Weights of a small mixture-of-experts language model, trained from scratch on English Wikipedia.
Training: a variant of Adam for the experts, 2760 steps.
Below are experts of layer 3 (counted from 0) of a mixture-of-experts language model. Rows are named router (the router's row for the expert), gate (a neuron's input weights, with its number), up (a neuron's input weights, with its number) and show model dimensions 0-63. Each number is 128 + 24 x the weight over its row's rms, rounded and kept within 0 to 255.
After each expert's rows: "gets" lists some tokens that make up at least twice as much of what it gets as of all text; "comes after" lists some tokens at least twice as common just before its tokens as in all text. This comes from a sample of Wikipedia text that the model never trained on. Tokens count by the router's weight.

# expert 89
router [132 136 118 116  83 136 131  99 145 127 106 143 162 146 105 137 146 134 121 131 150  83 112  97 112 131 162 121 138 158 120 140 174 131 140 151 122 119 116 129 144 156 146 129 116 103 165 142 159 108 157 119 114 172 140 116  97 128  98 127  82 168 104 168]
gate0 [151 121 158 138 142 116 149 124 155 131 103 144 129 134 136 102  96 144  97 112 142 119 132 108 127 152 113 125 182 140 152 139 120 143 184  95 196 109 152 156 129 105 127 135 114 130 165 158  69 130 119  83 103 135  87 118  86 121 166 141 185 143 121 120]
up0 [132 105 113 153  66 127 120 113 133 132 114 125 143 131 110 165 117 146 138 146 113 152 141 121 104 124 111 127  98 167 138 140 129 105 113 140 116 138 187 154 109 123 133 128 129 142  85 114 147 123  94 157 107 142 151 175 150 123 111 128  81 100 102 106]
gate1 [107  92 161  79 113 100 106 166 145 130  92 124 104 135 137 137 194 110 116 116 104 121 132  83  82 157 118 154 169 139 132 159 159 142 146 113 121 106 163  95 140 135 103 113 152 170 115 108 112 114 129 125 137 185 156 103 133 110 124  86 177 137 160  99]
up1 [105 134 157  78 121  97  97 169 101 121 132 103 110 152 122 163 156 120 104  96  86 125 139 101  73 147 125 175 147 127 148 139 154 140 144  72 106 145 177 143 133  91 101 131 125 155 145 101 141 129 133 170  98 125 141 108 102 152 102 103 120 139 142  73]
gets: "6", "5", "son", "%", "w", "ton"
comes after: "6", "7", ".", "8", "d", "3"

# expert 16
router [159 100 125 119 138 146 137 117 120 120 125 124 119 157 145 175 158 127 141  90 109 135 126 125 134 116 115 137 147 164 107 148 161 117 153 112 162  80 119 127 142 134 148 112 118 131 156 130 162 117 147 120 138 180 157 153 114 101 137 118 122 160 141 126]
gate0 [164 160 112  91 131  98 177 118 137 127 150 159 104 124 106 131 158 175  82 165 141 138 116 130 120 140  96 101 127 123 137 172 147 142 144 141 128 166 119 124 131 170 138 166 143 145 147 142 124  96 136 142 115  98  96 120 139 118 114 107 107 140 146 101]
up0 [146 134 167 140 123 138 104 135 121 130 107 110 127  95 127  82 132  90 151  93 104  97  99 101  96 150 126 122  99 119 139 131 133  93 117 136 147 129 167 115 128 122 117 114 157 129 108  84 138 135  99 151 102  85 178 138 112 131 168  99 118  76 152 133]
gate1 [124 126 159 136 114 197 104 163 138  95  99 131 131 131 139 103 189 117 144 188 124 168 120 120 142 121 125 118 152 120 129 138 122 151 144 147 149 155 103 140 142 153 110 116 120 142 126 113 141 156 204  67 120 134 164 119 149 148 135 125 145 107 183 105]
up1 [105 142 128 109 146 148 128 141 117 119 151  93 137 137 158 101 143 103 114  91 103 102 133 150 162 108 119 101 139 124 112 142 139 105 106 127  71 144 124 166 168 101 116 120  96 133 127 123  98 120 165 116 138 144 144 124 111 144 139 145 111 119 139 132]
gets: " C", " S", " U", "S", "el", " Co"
comes after: " (", ",", " \"", ":", "\n", " the"

# expert 122
router [164 127 101 121  96 157 145 127 166 168 123 171 151 154 123 158 167 121 143  98 123 122 148 148 117 110 147 131 126 171 123 162 199 155 152 136 120 102 132 140 149 105 170 115 136 130 117 112 135  97 164 102 154 141 153 134 104 113 137 120 118 121 124 158]
gate0 [120 131 138 121 106 118 181 128 102 182 105 115 128 136  81 100 161 144 140  82 128 116 111 105 139 142  98  91 133  88 134 137 111 121 101 143 103 119  88 143 134 149 125 107 133  85 118 106 131 135 107 140 146 118 121 174 135 152 130 158  98 148 161 145]
up0 [114 164 135 116 171 118 129 146 118 128 123 117 147 130 107 116 126 155  87 125 121 143 173 133 118 127 153 154 141  91 137 102 137 118  85 161 164  80  88 145 159 158 114 116 147  94 148 152 121 112 129 167 133 153 124 143 118  84 145 156  93 126 102 146]
gate1 [128 111 147 152 179 132 125 126 121 127 169 138 108 116  96 117 139  96  82 122 117 136  96  87 119  89 111 116 121 135 123 130 135 178 134 173  58 119 169 112  97 145 176 144 122  89 136 147 122 116 116 108 114 175 102 109 123 147 127 123 166 161  84 148]
up1 [151 143 169  97  78  99 130 134 131 129 102 125 102 159 121 129 139 162 144 141 171 116 138 130 166 133 144 130 111 118 115 133  73 112 111 119 119 115 142 135 136 115 102 114 147 145 134 147 134 112 128 151 125 104 148 122  90 111 160 153 106 115 139  98]
gets: " part", " on", ":", "m", " career", "t"
comes after: " the", " to", "′", " de", "pos", " for"

# expert 105
router [164  89 154 129  76 100 147 151 143  97 122 184 116 147 146 141 148 104 139 118 115 121 126 146 127  95 164 114 141 184  99 154 167 112 129 136 162 128 123 134 173 128 160 111 113 118 136 111 141  92 150 106 165 128  97 141  98 138  89  98 106 174 107 145]
gate0 [137 135 124 148 125 189 160 117  94 123 111 165 140 142 120 141 156 129 101  67 111  96 160 153 144 180 106 117 159 132 140 123 148 129 118 130 140 154  98 148 129 130 157 119 122 151 102 113 114 131 126  92 132 133 146 138 148 120 124 106 149 171 121 161]
up0 [135 107 104  89 186 125 131 126 105 157 132 120 125 117 107 121 163 137 130 184 160 156  95 107 103  86 113 128 129 139 127 112  74 120 112  79  70  84  99 140 114 154 122 124 106 110 133 103 135 137 124 139 155 132 122 144 137 158 124  98  90 111 136 128]
gate1 [166 167 109 131 129  82 173 148 132 127 121 146 150 176 178 110 141  90 155  99 131 157 168 152 166 118 141 162 137 170 106 131 136 151 104 124 111 132 149 103  94 113 143 122 194 125 138  91 141 118 114 102 137 118 128 169 142 111 136 105 111 174 136 123]
up1 [103 128 111 154 132 141 138 108 130  80 117  93 136  99 122 194 156 128  86 107 116 119 119 101 121 133  97 119  85 122 166 124 135 124 149 135 116 121 117 119 166 148 138 157 111 119 147 169 104 113 125 144 129 158 156  94 159 115 130 127 151 126 152 115]
gets: " |", ")", ".", " –", ";", "0"
comes after: "0", "1", "–", "5", "3", "2"

# expert 98
router [171 108 108 153 119 112  87 121 151 110 117 139 130 162 160 157 188 100  90 152 142 111 151 114 132 134 149 139 145 174 101 142 160 136 162 155 174 113 130 133 163 140 142 126 123 125 164 123 145  89 141 130 122 158 163 108 109 120 130  96 125 165  91 140]
gate0 [138 148  91 124 128 131 118 129 139 133 133 148 101 175 141 121 150 183  67 136 129 159 136 101 164  97 128  94 114 170 141 177 167 145 129 126 130 162  95  99 111 161 119 113 156 123 132 103 181 144 130  96 155 103 146 116  88 146 115 125  90 171 127 111]
up0 [151 107 116 110 125 135 132 157 120 122  83 104 145 126 114  88 108 136 131 134 161 116 128 149 148 106 130 117 177  59 146  89 117 107 108 136 121 127 115 105  83 141 155 132 128  99 146 142 130  90 123 107 140 164  96 122 153 158 162 138  83  99 173 123]
gate1 [140 145 137  87 113 107 169 148 143 133 150 136 162 136  98  80 100 145 107 116 143 107 157 146 102 114 180  72 117 129 117 147  92 120 156 169 185 145 124 143 123 156 153  83 129 102 172 129 138 126 129 135 176  90 149 108 140  91 110 153 131 136  90 113]
up1 [128 183  84 121 153 134 121 142 116 133 115 135 163 142 132 146 110 138 109 162  97 113 167 144  85 126 166 112 135 138 120 119 108 117 184 144 155 145 150 125 137 165  89 122 139 134 170 108  86 157 134 151 130 112 123 146 149 116 100 143 149 163 162  96]
gets: "6", "5", "8", "9", "ley", " at"
comes after: " ", " =", "0", " Co", " St", "5"

# expert 53
router [127 117 124 155 102 109 161 133 162 106 127 137 144 161 119 121 156 106 123 113 148 131 141 132 117  87 162  94 139 170  91 165 175 134 146 111 155 115 117 122 150 158 150 116 137  86 139 141 132 104 113 145 162 152 151 155 125  97 147 127  92 161  99 145]
gate0 [101 164 178 137 141 152 179 130 116 143 172 165 128 120 137  91 126  83 141 105 132 182 124 126 157 170 171 167 146 109 121 156 129 112 154 127 114 132  28 121 135 125 182 107 143 108 100 133 129 151 100 143 111 128 111 141 120 122 124 100  85 110 120 141]
up0 [141 116  98  98 133 112 104 126 112 108 117 145 115  98 152 143  98 172 108 155 142  83 130 143 133 148  96  87 111 117 117  96 106  92 105 140 102 115 126 163 114 160 113 102  90 156 150  63 127 131 130 106  92 107 131  96  81 160 112 149 148 110 105 149]
gate1 [118 149 152 117  84 128 159 105 110 108 152 146 108  97 133 129  96  93 155  96  87 115 135 119  97  92 129 139 121 120 140 155 128 173 147 135 105 157 124 149 151 122 150 161 162 148 132 148 122 130 142 147 118 132 159 145 130 131 146 139 107 124  71 122]
up1 [167 123  83 121 165 100 103 147 118 104 119 142 142 167 124 127 124 126 168 138 131 140 145 137 138 169 162 137 135 120 119 131 143  70 120 145 111 107 140 167 123 123 167 111 132  77 141 143 156 145 151 108 137 142 105 113  65 139  89 126 118 200 150 133]
gets: "2", " ", "0", "1", "9", ","
comes after: "2", " ", "0", "1", "9", " January"

# expert 35
router [159 127 105  99 104 102 165 120 149 103 119 157 131 158 123 138 127 105 120  99 122 148 129 118  94 128 141 127 126 147 105 162 151  97 117 135 139 125  98 159 131 150 147 101 127 140 173 138 129 125 162 118 193 143 107 152 114 129 126  84 138 171  90 143]
gate0 [130  65 155 130 139  77 109 103 150 106 174 111 105  95 147 124 105 106 147 118 150 124 127 126 195 110 128 129 124 103 119 126 127 133 150 147 139 124 114 152 138 135 167 149 103 149 148 120 130 104 142 114 162 129 143  95 153 138 103 127 140 110 144 149]
up0 [ 90  87 151 105 143  59  75 137 134 115 139 134 130 149 132 141 107 128 164 146 156 142 126 158 163 147 122 115 150 133 132 134  76  93 145 105 157 146 102 170 154 126 134 105 118 149 127 142 102 179 143 104 152 131 121 138 150 132  83 113 115  91 148  80]
gate1 [143 135  89 140 134 106 153 106 160 198 154 112 162 144 113 141 111 120 136 132 104 123 140 159  87 161 116 135 147 148 134 164 114 112 119 159 132  93 107 118 102 126 151 101 140  91 130  94 156 163  78 132 130 139 138 122 170 138 170 129 133  99  74 111]
up1 [169 128  72 122 107  87 163  85 146 115 144 138 131 133 133 131 104 119  86 134 118 138 108 134 148 101 117 166 137 128 115 180 112 137 132 163 124  76 100 102 123 136 139 113 126 118 166 116 154 112 109 171 158 104 109 162 161 150 151 138 119 126  77 196]
gets: "2", "s", "-", "S", "Personal", "ci"
comes after: " ", "-", "–", " (", " re", "/"

# expert 49
router [130 101 130 122 131 155 153 123 151  96 117 125 141 160 133 173 125 132 128  93 157 108 167  97 146 113 164 112 164 172  71 151 173 132 114 161 145 130 149 143 116 112 150 105 130 107 135 117 130 105 134 133 137 155 150 129 120 102 160 111 105 150  92 143]
gate0 [138  99 134 139 140 144 137 127 106 116 155 110 106  88 105 141 181  96 104 127 136 109  67 110 129 109 154 154 144  78 127 134 113 113 124 157 126 134 133 115 137 133  98 147 126  95 147 126 118 136  58 149 153 191 118 128 147 119 119 128 129 139 104 178]
up0 [158 103  81 122 157 135  84 100 133 148 144 130 167 105 123 124 159 108 131 106 128 121  74 106 131 108 165 151 148 125 110 170 130 104 121 168 159 128 150 135 129 114  76 136 113  75 149 117 176 184 129 145 123 157 123 113 110  97 116 109 162 120 112 149]
gate1 [159 127 111  67 133 151 152 124 134 166 133 137 108  84  91 123  96 109 123  94  97 131 126 150 141 156 114 153  50 124 161 143 100 150 110 187  97 148 137 119 124 132 119 140 129 141 133 141 185 130 144 119  92 116 114 165  76 123 166 148 116 107 131 119]
up1 [169 115  95  92 135 113 176 117 123 166 152 156 125 112 106 137 104 134 126 120 130 127  89 131 143 153  90 107  88 143 139 114 113  92 125 121 125 153 143 103 135 124  97 142 134 132 174 149 154 159 142 148 109 109 106 160  71 122 132 165 107 136 170 116]
gets: " the", " The", "The", "the", "=", " entire"
comes after: " of", " in", ".", " to", " for", " on"

# expert 0
router [147 129 126 128  71 109 162 116 159 128  91 167 136 154 137 151 152 116 120 125 147 132 141  96  84 128 163 123 159 147 119 130 153 142 122 127 141 116 158 143 158 154 128 138 135  99 165 119 157 112 138  97 154 156 120 115 126  89 152 100  86 174 151 142]
gate0 [118 140 120  94  67 107 161 162 150  91 125 162 117 130 148 131 172 140 142 101 133 141 111 156 140 135 156  78 186 149 124 138 106  98 115 102 171 134 167 142 130 146 123 126 141 108 122 132 105  79 131 144 137 139 124 159 110  93  89 136 121  82 114 136]
up0 [126 106 148 138 119 137 142 137 131 138 116 146  97 130 141 148 144 140 125 125 124 152 143 105 123 142 144 121 139 198 105  76 122 131 114 124 181 131 118 160 154 137 117  88 129 139 110 129 136 101 152 121 136 121 105 141 127  92 139 139 101 146 140  86]
gate1 [103  97 146 131 140 132 164 113 142 108 126  90 132 122 138 131 142 141 132 109 111 148 183 137  77 127 105 109 158  96 127 143 147 165 122 136 121 125 153 156 146 144 137 127 130 120 100  98 171 168 124 129 132 107 119  92 138 115 125 155 178 165 122 163]
up1 [119 134 135 136  70 161 146 153 164 119 154 141 114 113 139 115 111 129 126 129 139 109 120 149 105 119 141  84 142  85 127 124  80 117 116  98 139 124 105 159 118 153 124 175 139 142  96  71  90 100 128 123 128 105 125 122 168 141 117 119 162 136 111 121]
gets: " |", ";", " final", " Dem", " draw", "iz"
comes after: "0", " ", "3", "5", "1", "4"

# expert 92
router [133 120 107 121 121 139 159 141 140 103  90 170 131 135 100 147 174 134  88 153 132  98 143 115  99  97 140 125 111 161  77 128 157 121 124 172 141 128 165 137 124 130 146 118 127 124 153 114 131  99 134 127 175 160 138 124 126  88 133 127 104 134 103 153]
gate0 [106 173 176 103  97 131 131 131 154 105 105 133 144 132 132 122 138 149 129 126 168 113 123 128 106 142 115 139 104 135 171 123 129 124 154 125  97 121 129 132 148 133 141 116 177 123 114 117  59 119 101 130 101 137 139 142 125  89 158 118 115  77  95 129]
up0 [121 145 148 130  98 137 146 127 203 118  77 119 123 123  90 119 146 122 114 113 123 124 114 168 129 107 130 127 102 113 121 112 122 140 155  94 136 123 119 126 117 150 100 103 191 135 112 138 131 109 117 143 161 153 147 181 113  86 158 153 125  97 112 117]
gate1 [160 115 152 135  97 191 127  95 110 139 135 137 125 171  74 136 131 123  95 113 184 118 150  98 143  90 157  96 122 140  92 116 105 132 100 130 130  90 120 127 135 110 162 124 174 121  63 139  90 112 148 152 109 126 148 129 120 129 127 120 143 131 100 107]
up1 [146  91 173 129 154 135  98 103 141 111 163 159 134 137 135 136  80  95 117 112  64  88 102 140 124 165 149 104 126 109  97 132 104 125 130 126 104 113 133 123 127 129 130 132 176 103 113 122 158 103  83 115 140  79 138 100 121 128 145 103 122 166 112 104]
gets: "|", " |", " what", " Jul", " Club", " club"
comes after: "\n", "4", "3", "6", "5", " MF"

# expert 26
router [171 114 110 112  96 133 136 128 159 114 106 189 116 151 135 164 145 150 124 143 160 111 166 113  97 124 170 128 142 151 114 135 159 159  99 158 135 147 115 141 127 120 180 100 138 121 177 121 134  96 144 136 143 169 118 149 123  90 146 103 129 155 123 168]
gate0 [110  88 152 164 112 128 150 107 137 136 139 154 131 156 134 146 163 144 155 130 120 156 143  89 120 103 100 106 126 150 128 161 127 157 123 114 153 131 147 116 138 124 117 194  98 149 143 119 159 117 177 117 141 127 116 130 140 103 110 157 127 152 138  86]
up0 [144  95 175 136  99 111 151 107  96 143 120 120 114 162 141 109 133 137 117 119 143 123 131 112 115 106 130 123 114 161 115 166 135 144 112 111 147 129 149 136 138 122 135 215 107 112 113 119 139  87 172 103 169 126 130 112 116 141 133 152 123 138 142 164]
gate1 [162 139 139 103 133 106 167 143 176 130 169 112 133 131 127  61 151 147 139 110 137 123 149 110 150 120 138 116 103 107 106 119 137 162 143 156 131  96 104 159 153 134 150 132 130 132 150 103 142 108 169  76 124  77 175 162 138 129 125  85 117 105 127 127]
up1 [141 120 144 129 115  80 169 153 144 148 130 128 132 111 170  96 149 130 136 118 122 159 154 106 174 139 142 132 110 131 114 164 106 136 151 135 124 109  94 135 140 127 149 104 117 161 166  91 106 106 144  70 161 111 154 188 125 150 119 107 125  89 129 132]
gets: "0", "9", "8", " Year", "Year", " War"
comes after: "1", "2", " Re", " Le", " Preced", " Dur"

# expert 19
router [144  87 132 146 105 108 136 111 149 108 149 180 105 136 134 177  95 106  82 121 143 115 159 104 147 126 163 133 108 100  92 155 162 128 108 153 142 128 116 160 154 134 189 115 116 135 176 120 146 106 105 130 125 166 118 140 109 114 118  89 131 175  84 144]
gate0 [111 128 154 167 106 169 111 124 153  81 122 163 124 141 150 114 131 111 145 113 179 117 132 120 172 137 127 148  94 121 157 158 148 128  90 118 175 142 112 186 128 170 106 109 117 128 135 138 139 136 131 107 156 103 141 116 135 112 142  84 113 143 124 143]
up0 [101 128 117 104 128 132 121 144 160 154 149  74 144 139 135 124 109 198 128 158 101  93 142 107 123  96 139 130 125 123 108  94 119 128 145 102 119 113 144 132  75 159 157 113 162 151 156 147 145  86 105 138 148 115 159 106 112 165 113 169  90 169 120 102]
gate1 [122 117  94 164 138  93 107  93 129 101 154 140  69 123 143 138 118 140 152 145 107 166 166 105 170 112 105 117 112 127 105 154 145 147 123 128 119 136 138 115 159 102 136 130 130 115 155 136 121 134 142 149 134 131 122 128  66 139 186 102 117 120 100  95]
up1 [105 108 125 158 111 109 118 139 134 113 154 158  89  74 104 145 108 141 185 116 107 155 177 119 156 111 106 127  99 104 106 153 152  89 123 147 126 194 161 168 130 102 112 138 136 142 116 135 145 150 155 121 100 128 164 129 120 136 153 135 133  88  71 148]
gets: "s", "c", "a", "ra", " Bi", "ca"
comes after: " E", " B", " H", " G", " W", " O"

# expert 9
router [174 111 129  89 103 111 148 145 164 105 104 152 156 161 114 148 120 137 103 116 150 129 186 126  95 137 149  98 167 120 100 175 179  97 141 144 135 130  99 152 140 163 159 101 147  97 167 138 105 119 114 127 166 147 136 131 124 111 129 103  87 174  92 174]
gate0 [118 119 130 101 172 196 116 126 117 127 135 137 128 107  92 171 132 124 157 122 114 135 143 131 152  97 171 102 177 110 111 119 112 110 141 152 113  96 129 108 139 163  97 131 150 102 183 129 117 155 118 119 133 117 141  94 123 137 127 141 117 148 121 140]
up0 [142 109 108 169 124 102 123 132 139 107 150 141 120 148 129 128 111 112  96 110 115 177 125 147 109 109  81 166 107 144  86 137 132 136  89 153 108 114 128 162 135 134 119 133 121 153  99 157 135 144 150 151 168 136 126  93  98 170  93 111 121 115 121 119]
gate1 [136 158 147 131 138 102 104 125 157 142  88 126 114 152 119 130 163 139 127  90 150 166  88 140 105 143 128 104 121 134 144 155 128 122 113 141 121  99 174 108 161 122 104 122 122 110 141 156 116 118 127 143 112 128 106  98  98  78 126 133 150 151 137 166]
up1 [145 155 102 139 137 101 138 132 127 151 112 127 140 150 126 121 147 143 157 126 139 145 134 139  98 136 113 131 116 118 144 155 122 134 114  99 133 100 161  96 127  95 136  66 172 123 151 143 130 108 120 142 100 125 129 115 131 124 122 168 166 127 152 174]
gets: "7", "5", "8", "6", "4", "9"
comes after: "1", "2", " ", "3", "4", "9"

# expert 93
router [151 122 112 127  98  99 138  98 131 161 109 175 125 171 119 144 164 149 128 123 179 124 130 109 158 114 118 119 118 160 139 162 132 103 115 142 112 140 134 168 180 129 155 122 130 114 129 167 124 100 179 110 114 152 180 158  90 104 119 102 108 136 104 141]
gate0 [145 146  96 132 160 101 171  98 120  91 149 110 178 119  90 156 103 146 119 106 136 141 139 109  34 175 134  69 154 105 127 144 150 156 148 170 131 108 149 150 114 147 139 146 126 105 137 144  91 116 108 128 132  83 139 141 133 169 108 133 108 122 126 140]
up0 [123  97 160 164 107 143 161 151 145 144  84 109 120 136 114 156 117 138 143 109 200 122 102 150 165 146 176 134 134 143 114 124 142 108 150 101 134 132 108 125 139 131 128 102 117 119 164 114 105 136 119 115 135 120 161 155 116 163 115 167 132 132 162 112]
gate1 [150 108 102 122 133 133 170  82 128 132  93 124 101 142 131 147 113 143  98  80 163 118 147  99 133  88 112 129 152 159 130 133 150 172 129 170 119 137 135 165 152 144 153 116 179 146 164 126 115  89 151 133  95 123 146 114 103 128 142 161 105 144 170 105]
up1 [101 103 130 115 114  97 147 104 145 110 148 125 123 132 131  91 103 145 149 143 151 140 122 136 150 137 143 138 123 118 137 153 124 120 131 128 123  93 109 130 106 101 183 108 160  96 128 103 112 138 114 134 141 103 135 143  85 140 149 113 165 127  94 143]
gets: "s", " his", " who", " its", " their", " had"
comes after: "'", ".", " and", " but", "’", " Do"

# expert 25
router [151 106 107 120  95 117 107 132 133 130 126 179 112 168 119 141 145 135 142 101 128 142 155 116 113 110 144 114 139 133 108 181 169 153 115 157 146 152 160 104 118 107 156 142 138 141 130 133 149 101 122 116 156 169 158 120  90  78 127 101 138 166 114 128]
gate0 [121 147 124 111 134 100 142 126  89 129 127 130 120 100  82 143 135 135 151  59 148 138 146 122 145 158 167  91 125 134 128 173 109 146 132 156 111 177 135 101 149 132 150 109 120  79 128 137 138 101 116 123 104 106  77 161  99 123  85 122 137 135 109 142]
up0 [126  81  67 124 156 141 128 128 109 151 132  93  93 125 116 124 135 114 113 152 144  96 127 110  92 144 114 144  86  87 160 117 147 166 147 110 139 144 126 185 146 137 103 180 119 149 130 151 177  81 153 131 147 130 158 141  98 183 142 161  86 113 115  95]
gate1 [132  81 161 105  98 105 108 112 124 112 150 150 185 128 163 120 106 166 141 166 103 110 100 144 152 151 115 110 185 136 130 177 113  98 149 171 122  95 136 149 104 137 124 118 141 120 145 114 132 158 143 109 121 177 117 145 100 145  88 101 155 159 104 121]
up1 [110 142 170 138 122 106 139  84 134 100 126 143 104 102 157 140 155  99 106 134 109 117 101 110 166 104 121 150 147 156 110 169 186 172  98 161 117 101 124 135  89 115 171 140 125 120 148 106 118 149 107 160 127 117 107 143 106  93 124 113 127 160 101 116]
gets: " the", " which", "===", " where", " The", " when"
comes after: ".", ",", " at", " in", "\n", " from"

# expert 86
router [164 131 137 138  95 133 123 101 144 115  96 165 118 134 132 171 130 147  96 116 172 116 179 137 108 115 119 123 112 179 112 164 189 136 117 126 128  94 148 147 133 130 141 135 115 164 131 115 114  99 158  86 174 158 167  98 115 117 155 140 104 192  91 154]
gate0 [111 184 133 112 121 168 131 122 123 103 142 118 108 202 169 144 180 141 116 154 129 125 121 145 157 114 140 147 146 153  90 144 146 137  92 133 139  94 121 137 140 126 118 136 154 126  82 168 100 130 141  87  96 120 139 127 135 117 131 128 152 139 129 110]
up0 [109 131 104 129  83 133 135 116 146 110 129 126 133 125 122 144 167 133 144  94 115 111 108  93 163 102 133 130 146 115 187 102 163 159 124  89 111 103 133 127 121 142  72 137 150 144 130  99 144 136 129 133 164 107 107 120 109 132 145 120 105 145 122 144]
gate1 [189  81 165 119 141 168  90 122 140 106 110 138 147 182 141  88 117  61 109 150 146 139 171  90 141 152 162  95 146 134 122 121 157  85 154 123 137 129 119 141 149 124 114  89 170 156 117 133  98 141 131 124 134 150 149 121 160 124 134 117 141 151 110 142]
up1 [120 153 164 102 104 150 100  77 104 127 114  90 160 127 145  81 102 116 124 154 111 145 141 136 158 154 104 121 103  76 158 129 118 120 166  99 122 130 156  97 111  94 111 157 151 157 131 105 104 146 147  94 120 116 172 112 150 155 131 134 156 126 172 142]
gets: "ing", " on", " of", "ed", " /", " On"
comes after: " A", " a", " one", "A", " the", " Da"

# expert 14
router [156 135 107 133 132 125 149  86 163  93  83 188 133 116 169 156 136 131 110 129 134 127 140 133  97 110 175 121 138 161  97 139 146  99 155 164 151 123 123 167 143 153 152  94 131 121 170 105 121 111 172 136 154 166 118 144 111 110 130  89 132 151 130 106]
gate0 [140 122 140 118 118 129 144 149 151 141  82 108 137  84 144  93 145 168 124 141 107 108 154 152 104 145 133  74 142 105 132 119 112 154 107 178 114 102 135 149 119 142 125  74 129 108 150 140 106 135  99 134 106 118 119 126 139 118 156 110 122 153 159 118]
up0 [165 148 150  95 129 120 135 138  88 157  69 122  87  97  74 146 136 121  84 155 128 113 139 129  77 144 122 111 134  90 127 109 128 136 103 121 132 157 123 114 118 127 112 119 142 103 135 145  94 136 116 170 136 102 136 120 106 155 117 122 119 146 163 126]
gate1 [142 155 178 137 131 138 120  98 103 143 128 142  92  89 102 165 115 172  94 142 108 118 163 153 130  95 102 111 136 104 115 150 143 183 125 144 141 174  98  86 153 163 113 101 128 139 154 148 124 146 140 118 117  99 121 130 133 130 122 120 104 187 131 107]
up1 [ 89  86 120 128 139  89 130 158 110 152 156 116 140 137 136 128 127  91 164 147 120 135 127 140 135 118 144 155 116 132 132 120 117 148  89 145  88 150 134 107 100  99 130 162 115 108 107 110 108 163 136 129 119 134 128 154 148 128 118  97 139  75 140 142]
gets: "1", " (", " Sa", " from", "0", "ox"
comes after: " ", " S", " (", "-", "S", " c"

# expert 4
router [146 134 128 132  90 127 135 126 144 109 108 175 125 156 116 184 115 130 106 143 177 125 140 127  88 139 146 122 134 145 116 120 128 130 113 150 122 144 114 132 127 161 172 120 130 104 156 143 139 140 115 127 139 142 154 145 101  90 100 115  87 146  94 133]
gate0 [164 105 158 116 116 133  97 151  94 139 121 129 180 104 146 118  98 121 118 133 100  96 144 125 118 127 143 116 108 110 125 124  82 148 147 137 127 127 145 164 143 177 110 141 129 111  44  86 152 117 156 128 122  98  93  99  74 129 138 148 111 122 107 108]
up0 [104 141  99 144 135 165 140 142 138 121 106 122 174 150 151 125 151 105 128 124 127 151  84 140 129  82 111 117  91 129 136 148 126  67 109 149 121 128 116  96 109 154 132 124 190 121 144 163 182 126 115 119 128  83 143 156 162 119 140 142  80 113 132 115]
gate1 [104 112  73  97 114 137 134 146 147 101 140 156 130 156 137 155 135 149 153 105 153  99 112 103 135 131 123 127 156 158 110 140 111 123 123  92 179 149 148 161 168 114 102 151 142 106 174 127 133 129 132 138 136 137 183 153 116 133 110 138 134 134 165 102]
up1 [124 133 104 123 159 120 166 188 150 127 176 152 146 141 121 124 142 143 113 115 121 147 140 136 137 110 154 135 136 130 122 135 121  86 108 127 110 116 133 138 101  90 139  95  76 128 148 149 137 137 152 147 129 130 158 121 136 153 168 124  98 111  82 108]
gets: "9", "0", "7", "6", "2", "8"
comes after: "1", "2", " ", "9", " (", "6"

# expert 1
router [160  82 116 110 124 110 155 139 154 128 153 151 150 175 109 174 169 113 127 117 142 101 135 120 109 127 142 117 151 121 106 174 143 139 109 180 106 144 126 169 176 125 156 119 124 141 124 153 169 117 146 110 166 153 177 132  92 122 128 116 113 148 133 117]
gate0 [141 116 152 139 135 153  92  91 120 121 139 114  80 106 105 125 113 109 118 138  87 101 130 122 122 124 142 130 121  92 146 136 153 136 126 136 131 141  88 105 152 143 168 121 129 101 122 129 112 130  55 102 120 142 158 132 145 124  73  77 150 138 127 136]
up0 [146 174 151 163 137 150 152 159 123 119 121 118 173 126 156  99 140 113 109 103 120 167 111 169 116 166 119 127 135 127 102 102 112 140 105  69 112 127 107 158 123 131 111 141 147 115 133 122 117 172 159 108 119 115 101 104  80 129 134 136 120 111 131 167]
gate1 [ 92 116 135 142  96 115 140 148 122 119 137 125 172 135 142 107 190 149 128  75 117 103 130 111 110 121 125 128 123 162 155 127 160 140 131 115 133  99  76 136 187 120 145 153 163 106 120 126 160 146 150 143 137 142  96 114 141 128 112 113 104 151 124 128]
up1 [173 153 143 137 141 176 119  91 113 116 148 130 103 120 113 113  92 122 107 185 155 130 119 142 181 146 155 131 113  97  68 142  96  79 128 145 138 121 177 138  90 102 134  96  82  99 141 192 112 105 158  81 141 126 170 134  96 155 133 135 156 116 111 161]
gets: " his", "s", " her", " its", " their", "y"
comes after: "'", " and", " of", "w", " number", " for"